Weights of a small mixture-of-experts language model, trained from scratch on English Wikipedia: width 512.
Below are experts of layer 5 (counted from 0) of a mixture-of-experts language model. Rows are named router (the router's row for the expert), gate (a neuron's input weights, with its number), up (a neuron's input weights, with its number), down (a neuron's output weights, with its number) and show model dimensions 448-511. Each number is 500 + 40 x the weight over its row's rms, rounded and kept within 0 to 999. Numbers have three digits each.
After each expert's rows: a language model's description of what the expert responds to. This comes from a sample of Wikipedia text that the model never trained on.

# expert 16
router:463477478479522474420593520517467556544466486510534542459490437541499470500415499471539589481448530520537464435481531484540497451453479533481443462496386469513539432487439486481502533529485532
gate0:530571583483530471581505500533423469493613478431579519438452493464463510454523504491493486578477572487458491503424602563476501536462504485521487564552584482464502510485559474532489503464454533
up0:512460493482483491500475541522573507511487531551507413431477476471523544568488460579456534460545499542484515554526431506483505480488502494557565452426490509502514488456465466534498592485433520
down0:542513462504465477534525505466556535505515481501517459412521497468516547516584455556427398571479449486438530634464517567529523465483449535531493536455475576561399560541520463418460547479502530
gate1:477479465513469601477505535524495437514492565544515491528430504559476489461477585523500451561495507435551541495540529548499442448451477496595515525470468535483528548554478520494473502481513476
up1:493526449544513483487446455512459479561479466489517527503478520448573380560553511445582531527468519517538480516386500529544505548503573519501541427460523481540500553520507478529525439516468547
down1:502469489556522476516485448548567488472526490465513435491520532454442475481515493506522456570442531494466484570452503493574478524476577473524525454468494535516477520469566546426499525450529501
gate2:458452563569524562515503483406531504513528458577547552523558500584577503547506463562479425497557523425537492449546467436522475533487501514470475531450469512513482405536519464566540468519553496
up2:483545603480518463563499515436473557496492555519463462464488615547507511499472513495491506506519482482535448486491422459524469532495440476470456565534429441513577478533504482471423478381550486
down2:473540539483506456519438552484467490485440551454482454527428513502452533528495463516556420461530524494464443573453516479511434532495457496476541479481479547489477442506438515498589477463533529
Numbers in tables, lists

# expert 5
router:544431459529426449490502521527448487562492461557512511508470496458555542560520516546477555516598491491503470458507540460533464457491469480487462498432498518570461480408497412539518441487458496
gate0:604507557503507438522496506518477480530584536506527478513492504478348538458595517471471513590539547436483421478499621532443501556480520486544463519510533508459511481480495507500397439514483515
up0:481496540482521501466487507562563544535534575500508533440534501493549536551476434551516491506454497566455492568574475498532582510498470489505563554468515546513485514411452501568503512471489505
down0:517509460513407510551509526468554442506502467477510503438537496505556483570562473564410440525466439485460483729482485536474564487515501492520513551467460524540448500499522501440419537432504506
gate1:419510481470461534515522551544521517511422517549528478468427507514473529528464572494525488448537493459577522488541477507542487509474463534607512548438465529516488508584476515500453457481564495
up1:514524395493486514512509529448473453552416472502498476477515514428521422561481460471535465525414462485501473540421450534545472481503564498457556472471506480550470455541560522534462428536428563
down1:525524448516572478530465502570544491483528473479528440487510506495483387550490428462558499582512532545535452625477460463532437476457501472501553494489430488529500503455515514454452532498439583
gate2:447444569610536552488503494501485486566516498517542507521537491509470461484517518525474443489555520417505520492491427479550455574506439474448423507440479499529483424448468484551506489545564512
up2:457529580479539436501549552526514506482442554523512522468489532509477521531484506514476465524457500504465469497562442455560457487450433517473467549486451487510567513539503537450447430421564436
down2:505534469531523484518465549500435491530513463460547440497459516480422532507515493496553504500485489480495525541477482536530541525477482459495634479465509526529448435448479498513586502494527451
Action verbs and complements

# expert 18
router:564398530461503467459570533501565560570442449481536567471470496474536514526535543435539569527456491452476533463454527471461565499517579524516538451496525618550476453460461469538429537578447527
gate0:567514560503509464528560479581521497511530505493488485513486452477499502435562472527520503511526523432457453455434503514492444500469518424525493533520571527510476459488510531485389499548460519
up0:517460559522525506517483496464558572523490546504494518489519452508539585528471448537413498418528475504472500526516441563466522515525543504516578519481515511543491507453471553530463535486508516
down0:493521430436486531510592516480518504483549471487530491505536496504497523559558488535431560545445456514459495660474515487424516482520476477545457550479477526507449576504459411454481486480482539
gate1:497495482474470569469549478530490493499468532516524473535440495528505588510496566452437526542495547463486523471490518512466475459505486485525548524468451574535530588532479517448481530479505426
up1:501578455508468505479512557449471485490468484490541505425520580416478422565566445428513448548459512518491474519412477500548506479449605473490476474495495484546433517516511462519520445523511536
down1:561471465486502507475514528540523520481533435504505479527533491466541446479482456482556498489442531485541508611456443542547489509455565468515583508543487524471461533490539516482494530490460568
gate2:522476555607529520555493479426477508535463528486545519507540517547529477518508566533446409549544526388503473482538446409577464568551465556471473502452521457505445454445523489490455437542566488
up2:444519579526475494457536524469506504484486601541518543478510529503465473530507462498430478495565496502575486483484471493492493532478505517481491498516395435517551489531482532498447468391531508
down2:527563498510497479446465580495469508521523552405497498515504474508450503499469468539535461482537529503479547503440564490486514477535456496430540508528479508506506498417505514536555534510488478
Prepositions in biography

# expert 12
router:479453517474471486523531460487469541512412473456559517500496487588467443461456452560564468419435531542423570487452519549546514483436486503524513442512450519493563453469484515543566465492525554
gate0:541515533476564449531485585600446510547588510493562477464431470570473540463534554492513492549512546493490492423496554506463557486524450456529504533530521500490530485489510506518451475457436499
up0:532454537527515505468507468519541505575519573491510461461545474494531544596420479516476495452555504577494476553538479473435489521502502481530479504462509499508554460409536511543520526494439518
down0:496500439465482458561500491521541499509491453462504462418502507433518482484561521517458471586457416508435503646577493477497514505500479538539511574423469507578433592557467440438489587477421469
gate1:451432529509502551528525549494541466501461516563496516453433573513467522460515559464501490539449481454542546491523525497508499443481463508568511497463428530439513543553541470484502506487508439
up1:503599461535458498472437518456431460572454454441565527521564536451535411554483465493489453514505502510483438545418456559535482505506548515481559467439584540571527535507500485521509443518453531
down1:481481444509541472475469532537551516468561429468525449493502498477449435445526453446513454516499536476523478575451522442528451502466496434446564503459488508491471497512446553465534478487458533
gate2:480433548574532561545540497438474493600525475541560537539567516521496477516460468533480469567505581392481474473495446451570503574473519487472477471496445521532506477492540498495455527504556516
up2:515525554517620455507500422507507489468520524464463514429512550524466463543522452511510477472519483523525438490532449479480517468454444497462489555530447478507527519504485561517427492441545456
down2:545533491503531488518425524521473499551553485377548462506456511529401517484497537541510440484537528458471491472398514493540474446477484483410560509511470539507490477451486458525532520496519469
Pronouns and name starts

# expert 17
router:501547552430522503485445494422517515502500530441488478544515503512510480556566414545525490458446476555475496471534449515566494523551552532456550463551574411506459535530422556444492462504468504
gate0:534541597459528441500506500563447487508565508516556485549433560471428461461545498542546496492491471410482453448539529486495506514505485442533483564493545531475506494589529481523484469531462544
up0:435541492476478537478503485491534503550540588533484505428514502482503558599527501549544525504513481541521475529529524548467528498497517472539547534419496509466480514506438503493474489486503535
down0:580505456497451432530518469496515475470478446531543505472503394508545468495603461514437404447439493529441487610486564459515508460504463519517488518444470520518436529509489481449509549498459571
gate1:401514511471444545506534545547527454550464563530476494569509581502439508511455545507497471572443474421557520551548477561503488468486510400558540508450481549480563579563479475488466488462498465
up1:445583410492510525472464498467550493578468501525496496514519564427548427549492532470534476552413520501474485567411462542489517457472588452418524467446536489528497531521545456531529443509459560
down1:498484438523493482479489522576583571475527468464530459525492496522428402526478498497497509556467537527521499575470466483546475472530540505490533497463547508541487498442469531428494538474472555
gate2:497430576619473560525536538412503559533506512534537513551576543540501399527472522505470479518502533409524547501596422464561428528533491498464433561477457471514483510538486504523537520500594504
up2:471534499539548463494452494475526467488555532497518546413494571531542486556473474572449497500460401488488521511524449504492493537481446486445463537508465493508551500557477528502433435444523450
down2:562546540458503466432480500491469507569565560431536502574447522501447484533464503493458479467552494478511479527455549497519509525520531520454538533523519532538500495464506528530548528457527495
Mid-word name pieces

# expert 9
router:483454483497579519498441525506530525537472564507500548470510539466496422455559503487473601440456483480516469429489519544523462421501474416511592502559442578499433487486488462523561543452454476
gate0:591562583466503461607456551521520419493564536450534416487484494476414521496565510515483509551518549457427486444474500550522529519506478471537451551479502521492477522525529518507410484449440565
up0:502499520519509542452526499558479478569460511519471576441502433478505556542503482539468514464510461570500486589537536486482473518520507487521552487478563560505521514410472489517497522534483489
down0:536518475498433492499572515467504536557497455470543471387521455438475559525549510518475423527414487487473509640546495521520540461515496479577493478439498489485437555553521461448502529509420508
gate1:501460498506510535530542521535508427547470515542475436528447550536528483458481567469534509487475497443567526511543508504465501425458479501595549519492460509477458506568569532412438453415526449
up1:493555445490500449488500490440473533550426455481532546501494545453489450478519449501551509565490504545447509536406468584544541511492586466474513508437538525625516509513447415543510471579449533
down1:506504435536532524536481510550575440469506487505567446514538541528482468511522471494540558512499532506490552680466518517525472544445585533532563498510495533526513536498518518513547505445430602
gate2:511415585571504529510502495464524539513499466565498530527543471547536447523512496496412419499452526421523468498450432425589480529536472532415422521458445497485463474460540515599510489541524513
up2:480539572495526417527423481507484487537448563493541468509502521528503465485471488588440414463530507455523482514527439504490522548436486538459472573509471460553561508516488566483426423391554521
down2:534546480512442422470505590474421533555488582471527510569486478506490537465503518530540514425452551400577468586493510511480540524487577448453534458532480547491523499442488570470531511497452507
Determiners before nouns

# expert 14
router:491518524517583482517582504518514561510385535470534467447403488522449490548477487484569543468462470482507553472513517474506475509523482454464488496557477525522590466489513513588452518513460479
gate0:564482541486515505540454502559504516507549502468546500497423482484437523475569505523531526558562549467501424465545529519475545492503518483563466533532585473451558513464524579497410427453442533
up0:440467502494453480485473519565551552551558572477489510507540462442563503577487493529472486478519448541493528593519474547460470527496470517504500487475554525549497532484383452528478565439510528
down0:550506490535464484523477461496466488510523452489545490393454519516544513511547532496446467527436449518422518689494474516447463463521481478505462545454552545480486544546439417407526585455520529
gate1:440457491540466580494515537545466474504446565533475478494429482504452546507466615506493476611494484412515549451562560511490481461464480484521509522415476514450454479480537490475442474503501465
up1:536502475540491478553521516469502495552487508491552478455462513482491456511508449501481464513460482517495497539402463541594524467479615515473571420444590534518525535511569461502509474487499542
down1:508502441524512476465485476552568524449536444514523481515546498497519450446481464505570506556515546539531504607453498489534446507526519481487552494456506515516409468410516580443506466421490567
gate2:467412592586488558540488500469492552518524481551518535555521460497464472579489494512459493550535540412537526476559430394474479607543428487534499472465459516535525496497473534513489513506575587
up2:475577563522468434604453537480441510477508536491526480436509558557537492546444472540426484474546503478493477455562432443495525516480446509451511573450470452498508423539500578486462474479514505
down2:449505529562519487431439596503487472515494580423502465559474520497456537510529552477563476438479498463493510491441532554529500538442504568434552540531489534526528468497443524511548525539578486
Table cells, infobox fields

# expert 10
router:493646510597586452454462432518568538524550518516505447497451482542516505527499532481544477551442536498455538484555555489519468495515468487466437479498530520482507570414482439454466477536426513
gate0:562526607490547430501507527550479468507589505490553436475442486474491577485524568509546476556589537441459469433506567509455494478444464453485445489535538545445480536512482493517479500499449570
up0:500551418490530504513505479530460513582546522482482441493532475446534479606465472541484531508487513568523505536519493534476533510551529483501552461465467601529504496428437486571477498503469566
down0:601482443422514497505509470473555496541472503512510497457541505447541452485577494524522463539457490440469479585463463474518469484462488513540464577452547556493414522539487469457492602461477504
gate1:463524506510470548561524530508527458519453527552500455527435579554463516504474584451520425542487463451503532486495468520415511461502481461571553498447472530473497607534480474439476479501550462
up1:504580492619490483536538509504525547558472460434512482501514528468487471517499490440554456524411450524496507538432459535542551500415577453465534441474520494533436501541529487500528428555488596
down1:520485439467518484466464467604571486487521498492491458472489503495455495436532491536536481515568499473488501543498452445496428533519583511480548507425523535517506544434537589473523535444494489
gate2:489415550576563498545565494424546537504480456539505492516571465497486482563474534566465437545527558401535483503564499429559474588532473533463449493400473493560473509470453516526480512511526517
up2:460471588510523486505503523422470542478468543509488451466551554473537497523458469519481492512471482484543446443559433510481518512504444499463465535503489518498536455502515546438455509408495435
down2:518547446484509456502471520515431499553531514484527466538484520501485507498501515509545496468542548518582530557475462486431437546523522487500547574480498533537522486482512533534571515478577507
Sentence ends, sports events